python train.py --n_layer=13 --d_model=512 --n_experts=20 --experts_per_token=2 --d_expert=144 --d_shared_expert=0 --activation="geglu" --moe_layers=[2, 3, 4, 5, 6, 7, 8, 9, 10, 11, 12] --router_score="sigmoid" --normalize_top_k=true --routed_scale=1.41 --balance_loss=0.00573 --balance_bias=false --router_cosine_scale=20.0 --init_std_router=0.0129 --lr_router=0.00173 --n_head=8 --n_kv_head=8 --head_dim=64 --vocab_size=32768 --norm="rmsnorm" --norm_place="peri" --norm_eps=1e-05 --positions="rope" --rope_base=10000.0 --rope_fraction=1.0 --qk_norm=false --attn_scale=0.125 --tie_embeddings=true --parallel_block=false --extras=["capped logits"] --init="uniform" --init_std_qkv=0.0253 --init_std_o=0.00496 --init_std_up=0.0253 --init_std_down=0.00351 --optimizer="muon_variant" --lr=0.00164 --lr_mult_o=1.33 --beta1=0.95 --lr_head=0.00831 --grad_clip=1.0 --warmup_steps=200 --schedule="wsd" --decay_fraction=0.854 --decay_shape="linear" --final_lr_fraction=0.0 --batch_tokens=131072 --seq_len=512 --doc_mask=false --train_tokens=613600000 --steps=4682 --dataset="wikipedia_en"
Below are experts of layer 2 (counted from 0) of a mixture-of-experts language model. Rows are named gate (a neuron's input weights, with its number), up (a neuron's input weights, with its number) and show model dimensions 128-191. Each number is 128 + 24 x the weight over its row's rms, rounded and kept within 0 to 255.
Before each expert's rows: a language model's description of what the expert responds to. This comes from a sample of Wikipedia text that the model never trained on.

# expert 18
What it handles: As, en dashes, years. The word as introducing a role, en dashes in year ranges, two-digit year endings like 97, 99, and some word suffixes.
gate0 [117 143 131 114 100 154 121  93  89  99 149 127 161 101 132 153 135 116 110 124 103 124 126 125 101 119 124 128  90 148 179 119 128 165 131 157 153 143 123  86 107 135 139 106 107 121  61 151 148 108 129 152 123 141  83 136 132 112 105 155 141 134 127 142]
up0 [156 125 197 133  93 172 131  88 129 109 156 126 109 138 118 126 136 124 123 114 123 111  91 181 108 123 171 131 104 132 116 127 172 107 120 116 134 124 132 135 112 143 133  54 127 145  89  69  89 125  79 105 121 127 124 135 141 134 107 101 122 116 133 137]
gate1 [107 145 107 101 102 129 121 179 160  91 134 126 140 117 138 132 108 113 107 156 158 169 143 131 131 144 122 135 124 142 135 158  94  99 146 127 151 141 123 102 121 114 163 169 136 124 132 162  81 137 111 139 118 107 100 120 153 141 172  93 159 154 114 156]
up1 [177 116 148 136 108 156  85 143  90 140 160 108  98 122 143 137 108 194 132 109 128 143  77  81 101 165  99 115 130 133 119 178 124 133  98  97 153 124 156 146 134 139 129 167 132 119 143 117 121 156 140 130 117 171 128 137 111  97 150 140 131  86 134 129]
gate2 [164 152  58 122 132 101 136  86 124 115 151 158 119 118 143 204 118 145 148 136 132 104  95 127 111 134  93 155 160 121  95  99 161 113 131 164 159 115 178 156 153 136 128 125 122 113  86 166 135 121 110 167 178 118 167 149 100 160 102  98 143 115 130 157]
up2 [ 89 152 105 138 116 129 163 141 145  79 127 154 100 125  96 136 140 155  86 126 160  97 102 109  93 116 106 146 153 146 120 117 136 123  97 180 143 114  89 165 100  91 127 113 147 158 111 141 148 106 117 158 122 172 104  71  84 159 135 104 117 121 117 129]
gate3 [127 103 155 164 118 147 133 158 135 146 141  98 139  96  94 147 172 169 106 114  72 100 119 137  95 117 159 132 164  87 114 161 148 151  97 123 130 131 157  78 134 156 138 111 117 176  96 151 149 122 205 134 145 166 137  87  87 120 168 118 113 111 164 140]
up3 [107 137 121 121 130  65 162 160 125 100 114  80 135 137 141 148  87 131 112  84 129 141 113 142  99 112 124 124  94 121 104 112 104 131 155 102 124 116 110 113 111 121 138 144 117 154 122 125  83  60  97 132  94 149 170 154 168  98 157 114 135 143 132 134]
gate4 [116 146 120  88  78  84  76 123 137 129  79 130 139  92 110 133 115 152 145 106 114 122 117 151 140 117 118 115 159 140 161 131 134 122 163  86 165 119 137 149 166 113 103 141 126 142 109 148 187 160 155  83 120 135 123 183 127 160 163 146 132 118  97 137]
up4 [131 172 120 120 124 157 107 131 118 167  91 145 106 134 155  93 106 116 144 146  88 152 120 120 117 188 151 134 114 121 118  83 153 130 114 107  85 137 130 113 120 144 143 146 135 181 178 111 126 132 147 147 150 159 131 139 165 181 122  97 122 127  85 107]
gate5 [109  72 194 104 138 157 143 122 101 150  94 118 102 153 151  92 130 152 163 120 138 136 121 121 144 153 112  98 122 114  92 163 130 101 173 121 109 126 148 134 140 124 153 122 176 162 137  94 136 156  78 173 142  92  75 131 114 148 133 148 104 137 112 110]
up5 [138  99 189  80 114 108 120 151 149 139 138 108 126 108 126 158 146 112 148 142 122 140 115 105 122 142 120 177 143 140 124  87 105 126 126 143 149 150 109  97 153 113 135 131 104  97 143 168 169 156 139  93  98 175 109 145 133 151 140 155 159 120 137 112]
gate6 [124 147 118 169 111 113 104 143 122  87 162 121 138 139 140 122 128 123 133 121 110 156 126 137 143 118  92 118 140 124 142  99 129 122 152 121 133 143  85  95 144 144 112 141 123 134 132 114 163  99 136 144 124 148 143 134 142 110 137 109 156 144  95 123]
up6 [122 132 157 103 121 117 125 144 133 120 143 122 107  99 128 104 116 119 103  97 113 149 129 149  91 132 136 118 196 142 145 164 117 157 107 135 130 117 121 110 145 138 140 153  95 139 137 144 146 131 133 117 101 160 132 143 159 121 132 152 106 149 139 118]
gate7 [129  84 138 116 131  99  98 117 119 139 109 122 131  89 128 134  98 162  69 146 113  77 104 135 148  93 144 131 120  80 114 117 163  90 118 130 130  99 121 149 113 149 154 137 153 132 137 103 124 116 141 106 173 117 134 135 100 109 150 116 118 131 142 119]
up7 [105 110 150 146 143 136 105  94 120 153 120 141 134 110  90  97 166 123 122 155 115  77 140 111  89 150  92 135 101 132  68 122 154  99 137 134 137  99 108 153 119  98  87 154 136 168 145 121 181 121 131 121 156 118 191 172 141 119 153 134 133 124 110 127]
gate8 [141  98 116 118 119  95 120  98 172 163 103 100 118 140 117  99 166 148 129 119 134  95 116  99 154 114 125 135 131 146  65 144  88  75  87 157 124 158 156 153 131 159 101 103 148  73 120 130 141 123 109 131 141 146 132 178 167 138 118 127 140 159 119 137]
up8 [108 156 113 125 151 145 122 112 114 166 122 111 114 150 157  58 139 104 184 122 148 100 151 161 132 135 150 144 148 121 132 101 122 139 140 122  95  99  80 103 148 117 106 120 166 158 176 111 144 147 141 128 167 115 118 107 105  97 101 131 138 135 127 132]
gate9 [112 144 126 111 123 121 111 146  94 141  90 152 151 180 110 128 164 135 115 132 169 136 101 135 113 148 128 113 124 156 120 164 173 124 114 101 144 150 119 175 134 141 138 100 111 115 134 116 129 143 133 153  90 162 146 123 124 121  98 116 121 110 110 116]
up9 [123 174 143 174 151 107 147 146 101 126 152 111 171  33 166  98 100 114  82 123 147 110 161 130 107 132 142 133 134 121 137 121 136 138 115  81 136 110 138 129 112 121 137 151 141 131 134 127 140 158 167 102 136 164 163  98 140 145  92 124 116 170 113 144]
gate10 [113 113 118 165 116 134 145 142 152 108 129 108 132 108 130 116 152 165 160 124 150 138 154 139 100 179 117 106 152 116 123 105 129 101 174 146 151 148 110  95 168 137 145 105 110 128 187 114  91  63  91 146 109 149 175 176 121 136 139  96 129 171 158 146]
up10 [169 165  73 127 128  94  95 100 113 160  96  91 153 174 120 141 113 109 128 122 159 102  94 139 103 134 134 144 158 123 149 136 112 145 114 168 113 115 183 152 136 101 112 128 121 129  94 142 138 144 152 145 161 160  96 111 152 125 118 139 115  99 123  92]
gate11 [129 135 139 128  82 133 154 123 139 126 124 132 136 102 135  91 152  95 122 129 149 140  97 114 102 108 118 100  85 108 163 132 134 160 132  80 125 155 141 155 131 140  70 135 118  98 170 123  83 149 120 123  93 128 109 135 122 162 129 131 166 135 130 107]
up11 [135 166 129 172 132 144 175  95 138 137 144 124 166 126 108  91 113 181 149 107  84 130 122 122 150 120 110  97 129 127 132 106 149 119 108 147 123 200 154 112 102 176 122 158 129 109 153 137 134 132  86 138 117 113 143 129 113 102 100 141 122 110 132 110]
gate12 [127 129 115 102 139 148 127 217 117 142 149 181 154 123  70 107 106  98 131 114 112 198  83 105 175 135 113  98 179 102 170 134 125 139 132 122 126 103 158  90 122 139 131 106 150 128 125 137 151 158 109 127 140 118 143 146 110 130  97 106  89 105 173 123]
up12 [169 131 213 154 143 106 126 127  83 116  69 131 155 133 122 139  75 117 152 113 166 158  84  79 130 162  94  91 145 128 150 164 127  93 127 126  86 128  91  97 143 117 139 140 149 119 163  61 106 145 138 118 147  90 133 159  95 131 122 134 115 136 128 138]
gate13 [174 118  98 150 102 145 103 125 111 124 129  91 105 110 154 112 175 105 112 139 128 138 138 132 131 126 124 133 125 139 114 101 128 138 162 100 105 144 149  94 148 139 128 144 104 138 147 118 126 118 146 140 142 114 155 129 140 118 147 153 162 129 135 168]
up13 [149  60 135 112 113 158 110 157 119 120 154  78 154 109 163 110 127 104 121 138 152 128 125 136 143 151 122 165 159 150 158 160 105  96 140 116 148 122 144 142 109  84 134 179 179 130 112 126 138 145 108 161 130  87 106 116 115 137 124 118 143 153 111  80]
gate14 [141  90 108 166 111 105 146 122 158 141 130 143 158 169 158 130 142 154 144 153 146 109 131 111 187 149 124 145 154  96 136 157 125 168 123 137 143  88 117 170 113 107 143  99 110 137 140  95 125 171 131 175 156 141 129 117 148 116 166 149 107 123 123 175]
up14 [126  97  92 112 150 102 100 142 136 109 138 230 176 126 143 154  81 135 126 148 109 107 105 144 136 179 159 164 178  92  98 126 115 110 165 128 157 128 156  97 130 101 117 132 116 124 106  99 162 119 121 142  97 113 141 109  84 155 101 132 112 148 152 131]
gate15 [173 111 106 117 167  98 152 151 138 143 131  95 176 209 150 162 122 153 139 125 129 106 142 111 107 137 152 154 162 105 156 117 118 107 114  97 125 148 132 143 155 126 146 149 180 163  79 141 118 149 173 159 117 147 128  95  77 152 108 136 116 154 138 145]
up15 [117 178 144 105 168 165 127 136 125 134 121 112 134  89  84 117 146 118 124 127 136 113 144 127 147 136  66 158  98 107  92 140 166 114 116 138 125 131 109 119 121 126 128 132 139 125 128 138 117 111 102 121 117 173 105 125 122  81 130 164 151 139 166 149]
gate16 [ 96 119 150 133 104 133 136 122  92 116 136 167 151 149 140 138 147 146 148 118 162 118 171 126 102 152 109 139 195 142 128 142 127 165 154 135  83 103 175 173 104 150  79  91 159  92 168 114 123 164 132 164 120 135 162  98  99  98 136 120 165  99 128 155]
up16 [ 94 125 131 129 122 126 119 131 191 136 142  73 122 102 161  80 131 105 146 104 131 140 137 129 149 113 146 153  93 112 158 137 131 153 110 154 130 128 121  87  90 124 134 115 156 130 150 130 108 149 152 156 167 130 140  90 111  97 116 104 113 109 127 102]
gate17 [123 136 111 104 109 115 132 126 163 144  54 101 132 107  81 155 139 119 111 128 114 140  71  81 121 101 149 118 145 134  86 117  88 107 134 146 122 141 127 156 162 151 129 133 138 131 126 122 113 157 162 143  92 106 131 112 121 115 131 111 149  93 144  94]
up17 [121 140  99 119 156 126 177 157 109 125  80 137 104  92  56 184 187 151 102 144 132 133 121 118 145 138 119 119 139 118  97 125 106 146 142 111 146 129 118 129 126 114 135 127 110 127 149 186 155 114 121 112  94  70  97 118 102 104 134 113 101 178 168 104]
gate18 [119 147 101 105 108 135 131 148 149 154 139 144 111  88 129 164 112 126  93 117 165 130 173 128 113 146 126 110 127 147 159 112 155 141 113 168 108 131 123 123 132  81  76 175 158 131 144 123 119 170  95 116 137 122 100  84 136 128 130 141 117 148 122 155]
up18 [115 168 136 147 131  86 138 143 125 129 114 122 142 131 170 132 110 160 161 152 129 151 176 147 101 132  97 129 106 163 153 164 138 104 119 145  98 161 138  98 129 133 161 138 138  87  82 141 159 110 149 123 132 122 149 112 153 118 178 128 148 117  80 123]
gate19 [165 113 163 128 120 150 143 172 172  99 126 107 137  96 114 167 162 130 110 120 151 126 138 116 114 142 124 158 137 142 135 168 145 133 108 154 101 140  99 138 129 138 137  79 116 112 138 121 150 122 145 134 105 134 124  78  99 131 132  93 117 150  70  99]
up19 [132 136 143 130 160 188 161 109 100 131 127 118 117 111 158  69 119 157 122 163 137 126 123  97 170  89 106 155 131  88  76 155 151 116 122 122 149 131 153 160 141 103 112  89 140 155 112 113 131 163 108 171 119 139 110 152 132 143 145  94 148 111 122 150]
gate20 [172 150 133  88 104 166 116 129 158  95 123 120 139 141 113 167 133 164 161  91 120 133 143 103 123 192 118 125 104  66 115 150 125 137 142 161 120 149 151 109 130 131 122 138  97 114 141 160 124 137 153 106 112 137 104 151 133 165 127 164 138 126 105 144]
up20 [116 128 114 129 111 102 135 141 120 119  87 168 136 148 112 142 140 132 106 144  98 147 156 155 127 143 122 108 110 130 128  78 173 152  87 117 102 140 101 147 135 116 131 126 112 125 135  49  98 123 132 132 102 137 130 128 162 129  96 126 102 104 110 105]
gate21 [140 123 127 130  81 158 144 131  97 101 100  95 120  85 135 151 136 146 130 133 179 129 144 110  74 113 116 136  87 102  88 111 166 148  98 144 137 156 143 139 156 131 105 114 139 127 113 137 136 128 125 138 150 125 136 154 162 136 138 160 132 155 143 126]
up21 [136 133 127 123 141 124 125 116 108 108 133  87 157  99 143 115 146  99 131 106 168 135 102 150 128 115 131 121 151 153 109 115 127 111 126 149 148 122  89 107  96 124 156 144 114 125 154 182 134 105 113 110 133 111  89 109 120  82 138 143 119 144 101 112]
gate22 [105 119 173 134 135 154 177 106 109  93 118 156 100 152 112 196 114 128 119 123 131 106 119 146 122 127 140 112 153 145  99 122 105  76 187 174 116  93 149  83 115 129 127 117 127 131 133 117 147 135 161 126  93 125  93 104 135 134 116 131 125 141 155 144]
up22 [109 151 109 154 112 141 112 104 141 138 171 102 143 134 143 146 129 157 178 142  89 147 117 110 182 153 152 151 155 106 108 182 133 146 127  94 107 156 149 138 139 129 167 104 136 101 110 124 116 111 145 117 132 148 121 121 109 119 130 121 122 135 128 139]
gate23 [128  77  87 102 143 140 112 113 130 154  72 140 183 147  95 134 149 134 120  90 132 126 140 131 140 151 132 139 122 126 148 120  96 189 115 168 159 154 134 142 137 124 116 126 158 116 120 137  82  95 140 108 144 120 108 180 132 116  70 117  99 139 128 141]
up23 [101 113 112 128 142 130 102  69 103 139  91 128 163 142 113 131 116 129 147  98 115 126 141 149 121 165 173 130 151 139 159 121 136 135 132 105 159 137 124  88 146 131 125 132 116 135 107 108  96 116 202 155 138  97 114 133 136 123 125 125 130 149 111 134]
gate24 [149 103 138 127 142 113 138 137 101  77 113 100 112 116 158  90 195 147 148  87 132 141 125 145 117 143  96 141 107 129 106 123 137 133 149 137 118 124 137 116 163  93  83 161 119 103 143 106 119  88 109 132 116 134 106 128 115 154 142 125 151 110 112 155]
up24 [135 107 140 143 103 137 136  82 145 136 128 144 119 161 124 132  91 119 142 149 141 114 143 107 123 124 115 129 150  91 133 121 118 161 142 116 136 126 119 172  58 144 107 119 135 140 131  68 107 153 122  99  97 113  90 133 130  98 162 159 154 115 141  84]
gate25 [143 110 107  78 115 179  82 125 167 127 154 149 141 132 119 123  75 128  97 107 118 139  98 107 128 123 128 100 125 120 172 123 120 141  89 113 110 146 132 122 130 121 128 139 111 138 172 120 153 159 114 136 140 118 126 144 106 126 142 118 126 123 139 151]
up25 [117 173 132 149 107 109 115 144 102 111 122 120  93 153 137 103 148 130 126 109 158 140 147 147 136 127 100 127 136 118 138  98 119 101 133 140 140 143 121 133 125  90 160 129 172 102 108 141 137 155  93 127 113 165  92  88  89 150 136 121 133 108  95 154]
gate26 [175 136 131 168 139 133 112 130 122 101 105 123 130 140 136 146 150  93 108 104 120 107  79 129 120 145  96 122 143 140 115  93 136 144 158 191 150 144 147 147 128 108  74 136 111 143 118 201 152  76 130 133 161  92 137 123 125 118 116  93 151  69 159 132]
up26 [157  93 138 105 137 146 151 149 112 135 147 140 129 122 152 143 119 114 162  83  96 125 119 137 182 114 134 152 105 134 148 131 133 117 124 103 138 127 141 100 144 146 124 138 117 148 138 100 135 133 141  99  94 138 148 188 149 130 125 128 141 149 129 101]
gate27 [106 171 165 130 117 123 140 168 112 141 128 165 139 113 106 137 163 113 163 117 119 139 148 137 144 143 166 130 147 154 183 105 107 146 119 149 104 105 120 137 154 116 154 141 148 128  95 139 117 130 112 140 122 162 128 111 106 111 145 110 136 126 117 113]
up27 [139  76 155 129 151 127 165 118 116 141 152 129 114 165 133 138 116 111 126 107 131 117 150 158 100 108 121 147  89 103 129 161 123 107 101 169 105 128 128  67  91 127 158 150 145  89 131  91 154  99 104 146 176  77 155 120 109 129 118  99 150  98 106 147]
gate28 [167 130  90 142 128 134 110 120 162 143 117 129 114 137 139 132 159 122 134 133  88 109 180 125 130 149 145  97 144  99 100 141 121 132 135 130  81 121 116 105 147 111 110  81 113 126 107 128 175 165 134 118 124 147 141 135 141 122 128 137 156  81 153 133]
up28 [113 159 118 155 109 138 143 118 121 148 155 168 136  99 107 150 119 120 130 168 131 135 162 124 131 132 112 144 149 133 104 109  76 114 156 127 141  84 123  89 123 172 153 140 178 140 157 132 142 115 128  72 172 178 177 156 108 126 124 136 110 153  49 166]
gate29 [117 106 172 119 124  96 124 124 144 149 142  95 127  80 143 191 196 143  97  83 145 129 103 138 117 131 123 112 114 139 131 144 100 104 133 136 138 109 127 133  92 130 161 102 139 184 112 141 178 139 174 104 118 118 177 147 130 130 112 159  94  86 140 104]
up29 [110 142  80  89 107 146 147 155 117 102 108 150 161 112  80 124 129 163 100 153 122 131 144 128 110 117 112 116 129 128 159  93 184 126 111 112 140 156 119  87 117 133 105 107 123  98 151 126 101 130 133 141  84  95 139 106 176  77 151 118 144 146  86 131]
gate30 [ 99 185 103 153 135 144 155 124 124 147 123 138  82 103 169 140 148 140 143 172 133 127  85 108  96 131  85 132 132 114 123 101 113  92 136 125 133 153 130 107 167 119 141 141 148  95 128  88 168 126 132 145 109 120 141 188 135 130 129  92 128 149 161 127]
up30 [136 139 152 135 130 140  79 130 124 116  72  92 123 147  97 131 119 144 103 102 123 177 157 131 102 111  86 118 152 165 160 136 102 157 110 140 119 133 112 102 117  83 106 123 104 144 122 146 104 112 100 106 145 166 103 120 164 107 154 133 155  84 114 125]
gate31 [176 100 121 159 142 141 185 126  99  87  82 162  83 106 109 159  92 165 152 137 112 113 135 119 142 104  97 112 129 111 155 160 128 136 135  97 173 127 122  60 175 145 120 154 110  98 189 119 144 117 132 122 100 122 108 191 112 115 145 126 106 135 119 146]
up31 [129  87  91 115  99 150 149  84 127 101 100 142 149 155 113 151 159 116 134 118 129 125 111 179 134 125 114  97 144 142 113 138 113  66  84 116  94 126 129 182 128 101 151 129 131 157 136 121 130 155 114 155 103 126 132 133 117 122  82 130 121 144 117 135]
gate32 [114 131 133 110 116 105 128 123 136 107 152 120 163 113 138 129 124 130 144 111 121 129 128  75 131  85 125 110 139 159 161 134 186 108 144 148 106 128 125  99 121 122 139 153 123 139 120 185 113 109 102  89 137 125 105 146 108 142 113 129 116 118 137 117]
up32 [145 136 139 106 152 156 144 118 155 133 102 150 134 160  89 108 140 131 134 149 151  93 134  94 102 148 162 133  96  93 125 105 106 126 129  92  94 113 137 128 103 103 129 145 132 128 159 103 116 136 113 146 139 121 108 122 101 149  93 190 121 134 145  77]
gate33 [130 135 100 159 126 109 128 111 115  57 103 110 130 123 171 143 122 162 132 107 115 142 113 120 122 128 114 134 126 119 102  99 125 137 166 177  83 118 121 105 186 121 130 136 126  90 121 155 138 166 128 118 142 158  86  93 121 133 158 117 168 113 153 118]
up33 [124 130 117 123 170 118 148 154  72 138 116 202 114  92 143 138 114 108 152 105 111 113  95 119 131 139 144 108 108 136  92 114 134 147 156 161 124 111 152 132 122 133 103  51 108 130 119 107 128 139 145 104  88 150  98 185 120 142 149 108 165  97 139 136]
gate34 [135  98 109 125 164 138  85 106 147  96 134 155  76 134 121 142  95 129 117  89 116 135 158 119 109 119 161 113 149 140 166 147 134 129 144 135  74 127 131 136 119  99 126 116 108 129 141 160 128 156 121 124 147  87  81 147 146 132 114 141 106 107 104 132]
up34 [ 91 104 148 135 112 136 117  84  82 114 116  98 139 123 159 122 145 134 124 131 158 112 122 133 141 131 119 101 132 153 125 141 133 163 116 128  86 127 101 148 195 103 106 153 140  98 163 130 142  85 157 127 123 139 109 109 119 124 102  99 200 111 118 140]
gate35 [126 120 141 104 143  79 152  65 133  62 134 148 102  99 112 127 148 170 131 150 167 130 126 159 115  97 129 106 139 122 112 157  75  70 163 164 128 121  79 160 104 134 117 141 112 112  94 113 119 106  93  88 161 113  94 122 113  65 124 147 113 156 107 168]
up35 [138 179 160 111 131 122 109 135 155  94 133 114 111 120 111 129 164 121  89  79 116 143 162 127 116 123 119 158 162 105 120 118 104  97 149 114 158 133 135 105 156 120 138 137 118 152 131 136  93 166 104 159 146 148 153 115 125 143 130 129 163 139 112 116]
gate36 [107 102 121 126 133 132 211 127 107  69 101 117 146 127 118 152 196  91 148 153 132 167 157  77 171 127 126 109 182 160 106 116 122 130 100 176 124 107 131  91 145  79 135  68 128 113 130 153 138 132 161 128 105 153  85 108  77 151 111 162 126 105 130 111]
up36 [125  75 143 145 121 164  68 134 138 113 120 108 106 108 115 148 120 181 149 105 115 125 138 106 114 153 104 140 110 105 159 158 115 130 148 157 145 146 127 126 118 134 134 121 142 151 122 140 130 100 135 112 131 127 109 154 185 108 113  81  99 130 133 154]
gate37 [148 100  92 120 125 113 108 135 146 103 101 166 147 122 149 102 141 109 104 119 128 110 128 151 190 154 118 117 118 116 125 125 125 164 150 106 147 131 115 159 170 120 126 135 167 133 130 159 113 160 135 125 124 118 111 113  92 117 106 124 156 124 111 133]
up37 [172 130  93 156 125 161 105 119  98 139 125 138 129 201 107 129 118 101 139  92 115 107  82 105 182 155 129 132  83 119 129 158 145 119 116  79 165 130 158 136 140 148 139 159 135 149  93 173 123 118 156 177 133 140 102  70 129 141 110 121 152 116  98 120]
gate38 [146 105 150 119 127 161 147 137 145 135 102 117 125 122 115 109 115 140 163 139 159 122 108 145 159 115  96 138 132 132 113 120 126 122 154 103  94  94 122 149  96 162 161 112 163 149 106 166 152 130 167  88 122 114 165 170 115 102 145 101 115 137 119 158]
up38 [ 87 109 146 132 186 100 137 189 140 105 116 152  80 114 127 134 114 134 147 113 100 139  95 168  98 103 131  97 128 132 128 103 163 121 131 165 123 111 167  91 131 132 119  98 138 121 138 109 129 129 134 141 120 162 142 129 118 149 115  93 150 158 135 129]
gate39 [172 145 132 153 115 141 168 102 127 145 127 153 112 144 104 115 138 122 104  69 113 140 111 142 110 132 126 105 144 155 137 129 126 125 118 152 118 139 148  99 124 141 123 133 131 114 104 132 172 137 142 114 141 139 116 136 101  98 107  66 134 116 158 124]
up39 [105 136 103 136 106 133 100 137 105 118 127 152 120 170 141 116 148 157 147 137  92 113 112 127 107 193 137 159  80  79  91 116 111 136 122 119 167 124 123 153 109 118 142 123 125 153 144 105 132 145 126 170  87 167  97 142  99 102 129 136  82 112 127 116]
gate40 [117 114 112 166 138 105 125 115 131 125 134 146 146 158 192  91 159 102 102 135  73 160 162 157 155 143 136 155 139 137 121 149 176 176 169 135 128 136 133 141  89 129 135 106 114 116 155  93 152 139 123 142 153 155 165 143 141  90 145 122 131 104 152 141]
up40 [108  97 166 143 135 107 119 128  99 127 131 130 117 127 141  75  63 138 146 149 140 150 129  92 152  86 127 114 128 140 144 150 128 130 138 143 148 154 112 105 147 114 140  83 165 102 131  73 149 143 117 127 134 101 120 124  99  85 144 164 138 102 168 185]
gate41 [133 158 166 166  95 126 139 116  87 104 103 140 138 118 122 143  79 133 129 112 140 133 107 137 132 149 106 142 148 108 126 124 163 109 177 129 136 103 194  93 129 132 123 133  83 141 133 117 136 136 104 110 120 121 121 175 116 124 163 125 110 110 171 122]
up41 [ 73 178 132 137 122 105 107  89 128 116 107 118 157 124 162 106  65 112 149  99 142 157  93 123 135 146 114 135 130 144 136 100 174 139 132 109 149 130 135  29 128 108 122 102 137 149 133  99 132 131 128 109 107 111 132 150 127 180 150 105 128 115 154 142]
gate42 [ 96 161 102 120  98 152 122 135 134  91 120 169 149 131 134 132 120 166  89 124  97 127 155 146 142 110 126 129 135 116 153 143 126 137 169 145 140 136 115 139 131 124 118 133 104 114 191 106 165 118 166 180 111 140 124 112  70 152 155 126 147 146 140  81]
up42 [121 113 144 172  95 161 173 143 138 117 102 102  70 150 110 123 158 132 111 148 125 134 136 130 139 122 150 105  99 144 120 137 125  92 111 163 116 110 120 121 103 110 156 158 103 102 122 141 113  77 131 131 158 117 112  90 127 141 131 143 107 128 129 160]
gate43 [133 118 144 127  88 133 118 133 108 118 117 130 110  88 114 139 139 127 132 138 165 155 145 168 107 156 145  85 118 118 129 170 110 125 140 144 146 115 139 180 121 107 189  98 149  88 143 117 156 107 124 176 128 107 143 128 132 143 125 136 106  92 170 126]
up43 [158 116 133 167 143 123 153 159 135 132 100 136 162 121  90 152 157 120 110 114 157 131 127 171 114 132 128  78  86 101 121 116 168  92 129  83  83 146  91 168  97 133 121 122 101 111 137 121 117 116 108 142 142 111 173 126 145 156 105 135 139 124 135 128]
gate44 [114  89 137 146 125 130  98  98 109  62 105 117 116 183 138 139 145 117  94 132  91  87 147 137 107  66 135 143 125  82 123 109 152 135  94 135  98 132 124 103 132 120 169 152 112 122 141 126 174 123 137 136 116 144 125 156  85 134 142  96 121 147 127 141]
up44 [139 115  88  99  97  97 119 135 153 122 125 144 122 156 128 120 127 102 125  89 102 117 127 147  99 138 107 160 101 139 128 131 119  95 148 124 117 178 112 116 106 205 127 114 123 166 106  97 117 112 119 154  65 127 141 140 116 129 145  96 159 160 138 138]
gate45 [100 138 147 153 129 106 138 121 120 168  81 119 135  96 158 159 150 167 125 102 160 154 171 115 194  98 125 152 148 139 121 128  88 106 112 145  65 154 156 134 100 171 137  80 130 167 133 122 156 182 105 114 118 135 126 103 113 121 133 128 174  84 128 176]
up45 [137 144 101 113 119 120  97 131  69 135 133  87 135 172 159 124 151 108 113 156 103 131 138 148 139 120 155  60 151 190 179 156 101 115 109  98 135 148 129 110  95 109 104 132 107  90 165 151 130 171 123 142 133 162 143 130 138 144 147  83 150 142 114 134]
gate46 [131  93 141 140 167 147 165 151 122  68 173 177 153 133 147 139 154 110  95 168 149 154 162 117 116 116 132 132 130 142 181 116 137 140 120 134 139 113 128 117 165 132 131 127 102 134 147 112 164 118 150 136 129 145 150 113 181 129 101  97 124 155 100 152]
up46 [143 106 167 147 161 150 152 140 130 129 134 113  47  92 127 137  98 140 161 128 174 110 126 132 153 154 122 122 163 149 102 147 102 114 115 133  98 171 156 158  88 148 150 153 205 126 106 121 123 128 116 144 108 121 116 146 115 118 125 144 173 123 148 166]
gate47 [105 112 138 123 156 145 158 136 134 131  96 139 143 107 133 134 157 145 175 143 124 142 134 161 114 168 118  86 101 122 126 134  99 113 147 110 106 111 145 161 124 137 125 159 134 139 115 175 136 114 158  97 175 149 170 121 128 155 136 119 120 127 155 128]
up47 [112 113 156 133 130 127 135 145 134 112 141 152 153 103 124 122  93 137 115 137 114 104 130 123 146 162 136 156 154 120 121 132 153 151 112 116 128 170 179 170 158 125 136 138 146 107 127 167 136 132 115 157 116 125 164 168 167 123 122 143 136 120 145 157]
gate48 [101 114 130 141 167 124 124 104 107 176 119 128 133 135 140 149 162 132  93 132 109  85 200 143 163 169  94 108 104 172 108 128 135  95 141 105 103 110 100 179 138 157 107 149 150 110  84 152 141 151 125 110 129  87 128 141 138  96 137  93 132 137  78 120]
up48 [125 180 130 148 157 140 118 121 185 129 100 159 129 165 104 144 134 150 113 118  96 110 107 123 127 168 114  88 116 118  87 123 114 100 114 119 109  96 139 131 105 130  97  98 153 128 151 138 161 166 106 172 138 106 126 165 137 127 134  81 129 171 115  96]
gate49 [ 86 114 102 135 117 102 136 127 127 114 136 136 108  75 137 108 104 111 129 102 120 104 129 121 119 138 131 118  86 105 146 115 111 117 139 157 138 110 106 135 145 115 120 129 110 117 101 140 142 150 146 145 152  77 149 143 104  93 146 133 146 112 143  94]
up49 [101 108 120 108  96 118 107 153 150 115 113 101 103 131 120  87 133 136 114 105 130 120 105 106 153 119 128 109 112 109 138 142 165  80 154 115 126 111 127 131 118 151 129 118 106 136 158 120 135 142 151 147 151 115 154 159 133 146 156 158  85 165 141 120]
gate50 [146 159 144 112 140 116 120 125 103 161 100  85 109 123 153 111 132 162 149 136 169 130 129 130 103 101  93 141 153 171 172 162 116 110 122  78 150 123 166 126 141 140 101 106 105 146 161  86 157 134 114 121  84 132 121 107 128  86 145 152 148  72 111 138]
up50 [ 92 130 173 147 142 151  85  78 162 122 124 128 135 169 182  99 146 133 177 131 149 144 110 145 128 186 125 113 132 123 123 161 165 107 152 104 158 172 145 131 153 141 153 116 150 151 143 170  97 141 117 137 129 145 127 143 171 114 169 138 130 127 126 163]
gate51 [130 110 104 152 128  95 117 108 113  76 115 142 125  89 164 117 114 125 167 122 113  81 168 142 133 151  90  93 118 111 119 105  91 182 127 148 119 173 130 100 135 143 136 151 113 146 136 142  91 134 147 121 159 120  98 134 119 132  74 142 108 170 123 125]
up51 [157 121 145  76 175 102 149 112 149  84 155 169 139 126  96 128 166 141 157 145 140 128 147 130 103 164 158 113 167 113 139 110  76 154 102 172 178 140  87 119 137 165 121 105 159 127 102 109 148  89 108 132 132 151 156 107 142  95 100 141  84  80 113 169]